Experts of a small language model.
Training: a variant of SOAP for the experts, 10123 steps.
Below are experts of layer 4 (counted from 0) of a mixture-of-experts language model. Rows are named router (the router's row for the expert), gate (a neuron's input weights, with its number), up (a neuron's input weights, with its number), down (a neuron's output weights, with its number) and show model dimensions 0-191. Each number is 50 + 12 x the weight over its row's rms, rounded and kept within 0 to 99.
Before each expert's rows: "comes after" lists some tokens at least twice as common just before its tokens as in all text; "comes before" lists some tokens at least twice as common just after its tokens as in all text. This comes from a sample of Wikipedia text that the model never trained on. Tokens count by the router's weight.

# expert 5
comes after: "\n", "==See", " History", " also", " Green", "==Early"
comes before: "\n", " See", " Win", " History", " Career", " career=="
router:51 57 55 33 55 60 27 64 41 35 51 32 50 29 64 43 58 39 53 80 57 47 44 42 57 53 61 52 38 44 51 65 45 61 44 54 64 49 58 67 58 57 31 54 53 41 39 58 54 46 55 60 22 66 35 66 64 48 80 42 68 82 59 49 56 51 49 55 59 74 58 56 54 36 47 56 55 48 72 44 60 73 52 65 53 57 57 67 59 40 54 31 30 53 31 75 67 40 57 57 53 43 70 34 31 43 52 25 46 56 45 45 40 41 27 45 29 59 37 60 60 75 47 39 56 61 59 52 42 49 52 76 38 49 45 41 44 61 35 42 37 49 68 29 52 52 49 43 39 60 60 48 31 31 49 53 49 55 54 60 44 65 69 48 58 24 46 59 39 46 51 59 64 44 46 40 47 80 51 39 41 56 43 58 36 44 59 60 51 49 30 45
gate0:41 70 34 39 66 37 44 38 32 45 42 63 30 35 43 45 55 63 43 42 39 48 53 60 53 23 23 66 49 53 60 51 69 39 45 41 63 45 41 49 45 29 69 50 47 53 59 37 33 45 42 67 63 64 61 48 34 40 49 61 64 43 35 41 56 61 42 56 53 41 42 53 32 56 59 67 59 31 63 60 58 39 47 60 60 36 40 53 69 45 32 80 50 51 48 58 58 53 61 31 73 56 60 68 32 62 65 58 47 94 57 53 44 64 49 38 51 55 32 55 42 52 58 48 41 39 45 46 46 50 57 61 58 58 66 65 56 70 55 49 57 63 48 44 44 59 45 60 53 57 54 28 56 50 52 56 31 53 69 36 61 29 52 76 31 38 38 53 41 48 49 60 71 37 32 50 47 62 69 43 56 65 48 38 33 50 47 47 65 31 36 66
up0:56 64 49 55 43 71 62 42 59 23 35 56 30 29 43 36 64 46 73 38 70 27 55 33 46 53 36 60 55 44 43 47 57 44 39 53 31 39 26 48 48 46 66 37 68 61 64 46 53 47 53 54 74 61 55 42 46 29 65 51 54 51 41 42 40 31 55 53 61 43 48 50 66 27 30 53 58 42 68 53 56 44 50 56 58 47 42 49 34 73 44 75 58 53 34 25 51 68 50 44 59 47 66 56 47 54 57 63 51 84 54 39 63 58 48 39 39 73 33 50 47 56 55 51 40 38 43 30 51 46 78 55 53 54 41 69 41 55 44 48 51 37 69 41 65 41 30 46 53 44 54 50 23 49 64 49 62 60 37 50 42 50 55 72 45 51 43 34 27 56 48 43 48 37 51 49 62 28 31 31 63 46 50 55 51 59 36 49 29 49 35 37
down0:31 48 65 31 57 31 48 49 52 58 40 50 61 49 43 55 37 39 46 53 40 58 68 59 46 51 54 68 59 67 43 35 46 63 55 58 45 70 36 57 42 52 28 53 59 30 43 55 50 58 43 36 39 55 57 66 52 51 50 56 54 48 39 71 80 58 48 35 35 50 48 66 51 56 45 47 56 36 21 39 46 44 60 64 63 41 46 26 55 62 55 49 34 46 40 66 68 36 48 61 38 44 37 30 63 35 32 38 64 41 50 58 33 42 51 25 59 41 56 46 50 35 53 65 58 69 51 66 49 31 56 71 54 55 58 40 53 32 33 72 45 55 47 38 44 56 69 33 74 52 50 39 59 46 41 57 69 57 84 64 53 56 81 24 34 51 54 66 61 44 52 37 22 61 62 66 37 37 52 46 40 59 49 65 45 53 43 47 57 41 45 56
gate1:55 50 50 36 43 69 61 58 53 50 52 41 59 58 46 34 58 58 61 42 78 57 66 50 58 44 31 48 54 60 54 57 36 61 74 51 76 74 59 49 37 44 62 51 60 19 79 57 56 55 59 42 52 62 46 48 46 37 38 41 51 70 38 24 36 55 76 39 57 63 57 54 57 67 38 36 43 38 30 45 59 33 37 46 44 55 65 48 52 44 53 70 50 36 60 10 42 46 44 36 51 55 40 66 34 59 51 56 49 65 41 51 44 41 77 47 37 42 49 45 50 61 46 58 70 38 57 51 48 39 48 22 44 55 37 45 62 52 47 48 45 58 47 46 41 24 55 44 60 42 67 48 54 72 62 22 53 38 57 47 37 59 71 51 68 36 57 40 58 48 53 35 37 62 38 34 66 65 39 55 64 53 32 47 33 56 42 45 49 60 56 38
up1:33 46 42 47 36 63 59 52 33 76 47 53 60 56 56 41 69 65 34 42 37 58 63 54 62 51 53 40 41 21 47 39 37 53 47 51 59 36 34 53 36 36 48 59 53 58 35 47 60 59 53 43 61 40 56 63 51 43 56 45 51 74 44 47 52 64 59 57 53 44 53 26 49 31 53 59 39 57 50 49 67 69 33 40 49 54 45 43 49 52 60 44 50 32 46 55 48 75 59 32 45 67 52 43 75 59 28 53 45 49 48 28 64 47 41 32 29 29 41 47 51 42 46 28 42 72 37 49 46 53 26 41 22 46 51 46 53 31 41 35 43 51 38 82 63 43 53 56 42 23 50 52 43 55 60 37 53 66 63 33 66 59 63 51 45 53 39 59 62 51 45 60 60 36 40 29 40 31 44 31 66 40 31 35 24 48 65 49 26 50 47 38
down1:44 48 65 51 38 57 38 50 52 62 55 58 42 47 53 56 53 60 42 39 53 54 61 53 70 75 49 50 50 61 65 64 38 32 56 59 52 67 54 47 74 67 77 35 58 52 47 61 67 48 46 45 55 77 59 32 53 61 46 57 56 51 49 57 59 20 56 61 68 57 27 48 56 23 43 23 43 59 49 53 57 33 51 43 40 61 29 57 60 69 41 58 46 64 63 33 66 59 57 69 44 67 43 60 71 64 60 28 51 64 26 51 48 48 52 66 66 49 46 46 21 55 65 36 42 54 43 52 49 42 51 33 41 45 61 45 65 56 38 58 61 69 80 53 66 50 45 70 75 55 59 56 49 40 66 67 49 38 45 44 43 47 35 38 46 34 68 70 64 40 33 49 32 42 36 53 57 45 56 61 40 42 48 50 46 61 61 39 65 40 46 39
gate2:66 64 31 60 62 52 58 72 49 58 37 58 44 51 43 43 48 40 45 48 49 20 49 46 47 47 42 44 43 57 50 37 39 60 56 50 77 52 52 48 60 53 45 44 30 31 79 39 55 36 49 42 52 32 49 30 47 57 47 67 72 37 50 59 65 32 53 62 44 57 59 49 71 36 61 37 37 59 66 72 46 60 42 50 59 54 60 44 50 51 42 47 60 55 54 67 36 52 63 67 46 56 51 43 63 68 37 42 64 45 54 62 43 51 53 51 24 59 61 76 50 46 62 26 42 46 50 37 51 50 54 48 44 55 36 52 36 58 23 43 47 55 52 49 51 71 40 29 56 46 46 42 64 28 44 53 44 44 44 43 53 68 39 73 49 67 15 40 74 35 45 26 45 35 63 43 69 34 62 31 76 54 40 34 60 58 42 43 42 26 39 51
up2:70 43 67 54 43 49 60 49 56 15 47 35 58 50 34 47 63 45 37 67 50 61 62 63 60 66 44 37 45 41 46 51 47 49 30 39 34 21 62 40 53 45 50 41 75 52 44 43 39 41 39 42 70 58 45 37 50 56 56 44 41 68 24 44 45 57 44 30 58 46 27 48 64 50 61 50 55 57 49 38 63 49 71 40 62 67 57 50 51 63 58 40 32 59 37 38 45 32 49 50 24 41 49 48 39 42 53 69 32 35 49 34 46 28 46 55 65 41 41 45 64 56 46 54 42 52 55 41 44 27 26 49 61 61 75 65 60 74 16 37 43 58 65 45 54 51 52 58 44 58 75 44 48 48 52 70 84 60 50 68 55 33 36 41 39 35 61 56 49 48 30 41 33 43 42 54 60 65 47 51 43 54 50 64 52 49 59 48 43 62 60 55
down2:45 87 52 49 36 31 50 55 61 47 36 55 41 55 68 53 48 69 52 44 50 64 30 43 43 46 67 42 59 62 37 46 31 49 78 48 84 56 59 49 51 49 69 55 32 73 54 50 67 47 64 57 67 37 51 67 42 51 54 61 66 37 41 66 70 50 52 48 60 56 63 51 67 65 42 60 35 31 55 55 36 47 54 54 49 52 49 49 74 57 43 42 32 30 32 58 48 64 44 52 49 54 50 54 52 49 47 52 40 38 54 47 39 26 65 57 64 45 58 63 41 50 55 41 39 40 30 61 36 45 48 57 54 47 40 68 42 74 53 65 42 54 55 45 33 55 82 51 42 56 49 25 30 38 45 62 55 70 52 27 66 40 56 52 49 40 24 41 57 45 66 56 45 39 29 45 51 61 58 50 84 52 47 54 42 52 52 35 31 47 56 34

# expert 15
comes after: " |", ".", " =", " ==", "===", "=="
comes before: "\n", "|", "-", "The", "In", "On"
router:52 55 58 65 45 56 33 63 49 47 53 36 51 44 43 57 55 38 54 59 52 44 39 51 46 52 49 37 48 50 64 63 53 66 45 62 57 44 51 60 52 57 39 62 43 46 42 59 49 40 35 72 48 21 76 55 57 58 45 49 56 41 49 52 49 50 49 36 45 42 42 43 68 46 41 56 51 47 68 40 52 49 39 70 39 59 45 47 55 39 43 26 53 60 41 31 53 41 58 50 40 03 64 52 44 47 38 63 60 45 54 47 66 63 38 49 44 73 32 51 57 38 32 70 61 56 54 52 34 40 27 65 44 21 42 61 51 34 41 59 63 48 82 44 52 40 25 46 78 37 63 28 65 55 43 35 38 59 19 58 50 51 36 43 67 47 60 63 23 60 61 28 61 46 45 31 43 45 30 53 63 59 70 45 46 40 66 60 55 45 61 38
gate0:40 77 52 40 47 71 40 58 44 35 62 48 68 55 49 44 32 29 59 56 72 64 52 41 61 52 38 52 39 47 21 39 33 62 71 50 50 27 29 45 57 51 42 53 41 36 56 60 66 45 58 56 63 51 39 62 64 72 45 39 33 66 66 54 47 34 58 47 55 37 58 66 37 57 73 34 28 48 39 63 81 60 54 35 45 57 43 45 64 45 58 53 31 36 42 47 49 60 45 59 35 68 35 46 39 38 65 44 92 61 50 46 48 43 47 58 35 48 56 52 50 73 66 62 57 48 65 65 45 43 38 45 57 35 62 46 45 48 49 56 52 62 73 63 44 44 54 45 54 66 33 43 60 53 51 54 61 43 58 60 60 38 23 60 43 57 50 55 30 40 56 50 63 53 39 57 50 50 65 35 49 54 49 51 59 86 62 48 64 51 52 51
up0:31 67 49 43 49 57 54 68 43 44 61 43 51 51 48 43 23 62 40 39 66 56 32 45 50 45 69 76 51 31 34 38 40 67 55 55 57 74 27 43 52 68 62 53 49 60 50 64 60 43 59 43 52 50 54 43 57 64 62 24 27 68 44 73 54 44 83 67 61 50 61 50 49 35 51 52 61 52 57 51 51 69 64 41 57 46 30 44 29 44 57 57 71 61 52 57 57 40 35 56 15 61 39 90 46 37 67 39 64 56 57 65 37 30 68 47 44 49 56 51 52 83 40 50 56 49 52 51 57 39 42 62 52 47 45 61 45 44 50 55 67 64 45 49 41 47 47 41 39 65 60 55 52 53 49 59 56 40 67 56 65 47 37 66 53 36 59 44 49 41 39 41 44 60 49 29 48 43 58 52 61 58 60 57 50 51 58 50 74 57 22 58
down0:46 65 79 61 54 50 40 32 51 38 49 44 49 45 59 57 53 49 49 46 49 49 54 47 53 50 36 58 47 47 59 57 54 85 40 64 17 57 41 50 51 44 36 35 35 49 50 57 55 74 44 62 58 54 41 60 34 61 49 25 49 16 66 76 49 60 41 55 60 64 42 54 63 44 22 60 43 60 56 35 52 54 51 18 45 40 56 32 62 54 36 61 48 52 36 52 41 84 55 61 47 34 59 58 48 56 57 34 70 40 60 59 36 48 40 29 38 55 62 47 54 67 44 48 55 57 67 65 59 59 47 48 39 51 58 76 34 49 61 62 25 25 57 31 50 47 37 66 50 69 56 54 53 45 35 69 26 62 50 42 56 46 49 56 38 54 58 49 42 40 28 37 57 59 53 50 49 74 52 47 62 45 37 53 45 57 51 55 63 60 30 44
gate1:74 59 59 29 52 43 63 36 31 26 44 49 66 59 63 23 74 70 45 58 48 54 48 45 64 42 41 33 64 45 43 49 80 42 32 52 51 63 55 63 44 55 56 60 55 42 61 39 64 53 53 73 54 43 51 57 58 55 37 52 57 40 52 48 50 58 64 83 57 60 43 33 42 50 57 52 41 39 35 49 53 63 57 60 55 51 55 49 45 65 53 56 38 25 69 38 52 58 52 42 53 70 47 41 55 60 44 54 50 38 61 34 55 51 51 68 63 66 30 59 46 34 58 37 52 27 67 34 34 40 64 57 71 52 32 68 36 39 44 74 36 53 52 55 50 62 35 61 43 46 46 68 59 66 56 14 46 45 53 62 38 39 62 64 49 41 41 36 62 52 55 56 57 62 45 67 59 30 57 52 62 49 57 26 43 64 36 55 30 52 72 45
up1:49 50 28 70 50 49 47 39 66 53 46 35 53 51 54 40 50 46 56 50 55 48 61 49 48 28 65 52 61 29 51 50 40 55 52 74 47 54 42 50 59 46 37 53 39 52 72 32 60 36 55 43 44 55 21 39 55 52 52 64 42 54 58 34 25 56 52 44 40 48 33 45 70 32 59 51 56 38 48 50 49 56 68 51 24 65 50 35 74 59 49 55 69 39 33 57 53 50 66 39 47 35 64 36 54 45 47 48 39 42 37 40 48 54 89 64 46 47 71 46 45 37 30 56 39 49 57 34 68 75 43 26 40 53 62 39 46 56 46 27 53 49 54 56 73 43 51 42 57 55 74 48 68 71 48 69 49 43 70 81 49 47 46 64 31 53 41 49 16 41 54 57 51 42 59 63 27 50 53 47 51 53 54 50 75 39 56 42 67 39 44 50
down1:52 43 83 60 32 59 62 65 45 48 36 40 47 45 54 69 35 51 37 46 52 38 57 47 39 36 62 51 45 57 57 65 67 52 43 38 58 58 47 40 45 33 33 42 53 66 41 53 40 64 73 68 39 52 60 64 48 43 48 40 47 59 61 52 66 43 61 58 54 47 55 55 70 47 33 84 70 49 43 44 39 46 58 50 39 74 47 51 27 37 48 42 46 59 39 64 43 41 69 39 79 55 41 42 58 66 39 47 65 65 38 51 35 54 59 36 37 58 64 52 61 55 70 57 39 46 39 73 32 28 35 47 35 46 72 58 72 48 30 34 46 45 52 43 53 53 44 34 42 40 68 38 26 44 25 36 45 41 35 64 67 62 58 56 49 50 56 56 67 55 42 70 65 40 57 53 51 54 44 52 50 45 66 53 36 41 49 68 19 52 54 36
gate2:62 51 55 54 57 53 63 55 40 43 52 61 51 72 63 22 55 40 51 35 59 70 49 43 41 36 42 47 51 60 69 47 25 57 56 43 45 75 44 48 47 51 23 47 53 36 54 53 55 77 35 38 32 64 52 69 71 64 52 61 24 40 45 45 31 63 47 48 50 30 43 35 50 60 60 40 60 51 44 57 56 47 67 53 38 29 30 44 51 56 39 64 63 45 49 26 54 71 49 63 50 58 68 62 46 50 53 65 54 50 50 63 36 60 48 58 53 32 52 49 58 54 60 62 63 53 47 50 25 37 59 64 45 48 40 53 42 48 30 56 37 36 34 36 45 38 51 53 55 44 71 49 73 46 47 67 58 40 33 66 60 35 65 24 51 59 33 44 45 51 23 43 54 61 58 58 33 73 54 54 63 42 38 59 51 92 47 36 49 47 45 51
up2:76 40 34 46 49 54 54 63 43 50 37 25 39 65 53 50 56 37 23 25 70 51 27 46 53 59 47 30 44 36 80 52 64 60 31 37 49 60 65 68 63 62 27 56 74 51 46 60 65 50 57 41 39 54 57 55 65 53 71 53 49 35 50 51 45 65 57 41 55 32 59 38 71 46 40 56 60 46 53 62 46 41 35 54 43 27 34 58 44 60 41 25 51 48 43 36 60 41 41 68 66 40 49 54 67 65 54 76 58 54 51 61 70 42 56 49 58 43 59 43 48 53 43 69 68 70 65 51 51 35 77 45 61 48 42 48 51 61 35 42 51 57 32 60 48 62 42 44 37 54 47 47 65 45 49 59 64 43 34 71 53 61 72 49 43 49 29 56 64 32 37 42 51 57 51 52 58 60 51 27 39 46 43 51 51 58 38 39 27 50 65 61
down2:50 37 58 42 32 62 61 48 41 35 59 43 64 37 64 24 44 55 87 39 42 58 60 09 56 47 61 56 44 63 39 33 44 64 66 35 38 52 60 52 72 58 48 55 67 60 28 59 30 55 53 70 42 42 23 55 58 54 60 28 40 42 19 44 57 47 48 57 51 67 58 53 43 47 63 30 56 37 53 52 56 49 67 44 49 60 37 58 50 45 61 70 39 55 53 55 63 44 46 60 64 55 71 57 52 38 52 56 56 50 66 50 59 75 42 48 55 44 62 61 55 54 55 38 30 45 49 25 49 69 49 62 48 39 44 42 58 52 36 36 43 39 40 74 73 62 48 48 48 26 51 50 51 44 67 43 31 68 50 35 40 54 32 58 60 50 42 49 36 71 63 42 48 48 47 47 48 33 54 56 49 39 59 37 33 46 66 69 65 52 51 61

# expert 6
comes after: "\n", " cl", " 25", " 3:", " E", "r"
comes before: "The", "==", "=", "In", "===", "|"
router:48 49 62 45 58 44 18 63 40 34 61 45 69 40 47 64 57 46 54 59 52 37 32 27 44 55 47 27 64 35 53 60 56 56 40 65 33 47 56 74 53 48 45 52 38 46 52 16 60 56 54 52 53 48 27 63 53 51 38 45 63 44 35 64 52 48 62 80 50 36 23 31 44 43 43 56 50 48 53 32 62 45 52 78 50 48 34 71 19 31 36 53 38 57 48 60 57 23 64 54 36 69 57 53 55 48 42 56 76 55 39 43 75 64 34 63 47 59 35 33 56 43 35 55 34 46 61 46 55 53 44 39 45 49 42 40 50 48 50 44 59 43 44 41 45 56 46 49 45 43 52 28 35 68 62 21 42 65 54 28 48 62 50 40 59 47 54 51 55 50 48 62 63 56 42 45 38 66 42 60 71 52 67 42 28 37 57 57 61 48 40 41
gate0:42 30 66 67 51 36 66 29 37 52 43 71 40 29 41 40 48 38 56 52 48 37 40 57 71 60 31 45 51 76 37 42 54 60 29 48 26 47 47 60 49 49 52 40 45 67 59 37 50 30 58 50 64 57 58 28 56 31 35 52 47 39 48 48 53 49 55 49 43 32 67 60 60 30 38 53 48 59 35 29 34 45 30 36 53 71 58 32 54 59 47 24 50 37 51 57 56 56 57 46 44 34 67 49 50 63 48 69 55 57 49 74 72 55 40 40 39 50 55 45 64 35 40 52 31 69 45 60 56 42 44 51 52 47 47 44 44 68 56 36 64 46 38 68 42 59 27 48 49 39 44 34 57 44 19 36 55 54 66 39 67 45 38 37 54 55 34 51 32 37 51 64 52 60 39 33 51 36 50 22 53 58 39 49 49 29 46 58 42 36 63 74
up0:55 49 37 53 51 45 46 45 62 69 49 71 49 45 64 33 39 60 26 46 62 15 48 69 50 64 39 73 48 62 44 62 62 55 57 61 37 45 45 48 61 37 43 56 60 59 44 53 49 56 53 45 48 72 49 50 62 39 56 42 34 76 48 38 47 58 41 57 62 67 14 57 66 51 67 58 49 36 58 35 45 46 52 45 66 75 45 54 58 56 70 42 43 51 28 50 55 61 24 48 31 45 53 49 32 33 45 55 26 64 48 56 49 52 51 47 37 56 30 51 49 44 63 62 53 66 59 52 68 64 51 21 37 66 41 47 52 53 42 60 51 67 52 49 26 56 29 49 33 58 43 36 39 52 47 68 55 53 52 47 71 59 58 53 70 58 58 58 71 45 51 55 42 66 66 25 55 68 80 45 47 51 59 68 54 55 40 52 34 29 38 50
down0:45 39 48 41 42 57 42 38 45 68 40 50 34 48 55 34 60 49 62 54 69 49 27 67 50 43 76 46 37 35 68 53 32 46 28 43 60 51 35 28 30 42 54 55 48 70 48 57 43 57 56 63 32 30 45 57 49 57 51 65 61 33 46 46 33 10 47 37 47 40 68 46 62 51 58 62 59 51 62 62 50 46 41 77 46 38 45 32 48 62 53 63 72 52 45 53 61 67 43 53 72 41 24 62 54 44 74 60 47 70 65 68 52 34 41 44 48 49 57 34 61 38 56 75 57 39 45 56 51 44 47 50 65 55 63 40 48 56 38 52 45 57 36 37 33 33 81 50 58 38 33 51 48 37 40 57 61 59 78 52 59 52 70 43 36 45 47 40 55 32 47 56 48 54 53 45 44 24 36 48 56 64 49 61 35 65 50 56 48 47 52 32
gate1:62 40 67 54 37 42 33 38 44 35 48 33 39 50 57 62 46 57 60 56 41 57 65 54 29 66 52 44 47 48 56 52 35 36 25 55 48 48 41 49 57 52 52 48 33 43 58 46 41 52 41 57 35 71 40 33 74 31 55 48 52 47 49 74 48 42 70 72 35 52 49 51 45 39 32 66 45 49 67 37 34 45 32 43 39 47 60 49 76 64 54 47 53 54 56 54 46 34 57 40 58 36 63 59 38 60 38 38 45 60 39 65 67 58 39 49 37 54 45 44 25 56 52 56 50 52 37 48 48 45 55 51 54 50 63 38 39 38 45 69 43 43 58 38 77 59 64 74 56 56 40 29 30 65 48 54 49 49 21 45 72 62 62 52 68 59 67 55 32 65 33 58 49 55 43 73 47 31 44 60 57 37 73 69 39 26 37 39 17 43 52 42
up1:63 29 44 43 29 33 50 48 58 34 63 42 42 48 53 54 61 51 49 66 33 46 48 43 22 64 51 60 52 51 52 43 68 77 44 53 29 52 40 42 65 47 68 54 50 42 65 49 39 43 54 52 50 77 57 61 66 45 55 40 55 47 50 53 55 55 54 60 52 48 33 66 38 49 54 60 59 47 39 28 43 41 53 50 22 36 53 54 64 46 42 56 57 25 33 39 70 39 56 36 64 59 39 63 39 66 49 35 28 43 36 62 70 59 54 31 41 54 74 56 36 74 66 58 58 55 21 51 62 49 78 33 40 54 66 69 31 54 41 51 50 66 42 37 62 50 70 56 59 47 60 58 33 63 47 56 51 67 29 54 50 54 59 64 51 59 62 64 42 57 41 40 33 75 55 60 35 49 66 54 68 44 50 61 43 45 43 31 50 66 65 58
down1:45 56 42 43 58 34 72 50 68 77 63 54 54 54 63 55 55 47 46 41 37 18 59 63 62 42 47 50 41 40 49 43 39 57 57 35 63 48 47 30 33 50 37 37 52 51 29 53 54 50 51 53 58 55 56 68 32 57 60 47 51 33 42 38 62 46 60 46 50 58 51 23 60 43 41 52 49 48 57 69 55 63 49 46 73 54 32 51 66 54 57 65 66 66 90 53 46 48 58 57 57 63 46 35 25 48 51 46 65 46 36 39 56 36 40 48 21 45 44 57 76 65 43 60 54 55 44 43 52 68 52 63 52 18 54 24 58 56 61 56 63 50 57 48 36 56 45 44 42 54 40 65 69 39 41 59 75 46 65 47 65 36 49 43 58 38 50 45 52 32 56 43 76 31 47 36 46 74 56 57 43 36 52 45 23 56 60 69 55 58 68 45
gate2:17 52 44 58 65 49 57 77 22 35 52 50 57 49 62 44 39 49 56 62 69 33 61 49 81 62 46 62 53 69 54 51 52 59 52 45 34 74 57 49 61 71 36 57 36 69 40 37 75 51 52 40 49 49 44 75 52 42 31 57 60 43 48 33 34 47 48 58 42 51 36 31 55 44 55 51 52 32 53 47 43 46 41 56 31 42 40 48 55 40 60 26 63 56 45 49 58 52 40 41 48 59 58 30 53 47 38 48 69 42 36 49 50 32 67 66 30 24 61 50 49 29 39 45 45 52 52 49 39 43 66 45 58 51 32 57 54 47 52 32 63 66 42 61 47 61 52 53 54 48 51 50 54 59 46 76 48 40 32 60 56 37 70 67 47 18 41 21 40 44 64 33 50 43 67 45 55 44 27 62 54 51 26 38 53 40 51 48 40 51 55 57
up2:24 64 35 60 68 83 25 14 63 45 56 63 36 46 40 57 38 23 60 50 49 62 76 73 35 49 46 67 54 55 45 68 53 59 54 52 39 62 26 60 62 56 38 55 48 74 51 37 48 23 55 66 52 57 51 56 64 65 55 59 46 60 53 64 61 45 58 56 38 41 53 45 51 43 62 41 54 38 42 42 63 54 61 63 67 54 48 58 28 42 56 36 44 62 51 60 51 62 48 53 23 59 37 55 75 57 53 45 38 61 60 55 55 46 60 32 46 82 48 38 47 41 41 46 28 15 43 51 58 46 43 27 57 52 47 56 40 22 53 42 50 62 45 55 48 48 54 52 57 44 66 48 56 49 40 56 26 64 61 51 42 67 46 47 54 40 45 49 52 37 52 47 58 44 65 47 31 71 63 45 53 45 42 55 63 39 37 40 48 45 59 42
down2:60 44 64 78 29 43 53 61 46 57 47 45 55 70 59 55 60 46 21 52 50 67 51 23 56 43 57 55 40 64 59 49 55 40 24 55 64 33 49 60 73 36 51 39 21 34 40 47 47 59 45 49 42 65 49 44 54 59 59 40 40 50 28 36 37 57 33 52 48 43 38 55 43 39 75 59 71 52 60 45 60 45 19 57 56 70 44 50 49 42 40 54 41 42 42 50 47 39 47 57 68 85 61 63 45 64 41 28 49 55 40 38 39 41 48 53 77 50 37 73 35 38 51 57 33 55 71 60 51 58 50 76 44 58 54 20 50 75 52 53 43 42 25 44 47 58 58 54 45 50 54 41 31 39 46 61 67 55 42 36 51 48 60 54 56 46 47 57 70 43 57 67 52 55 49 56 50 50 44 45 51 66 47 53 51 44 61 55 71 65 34 29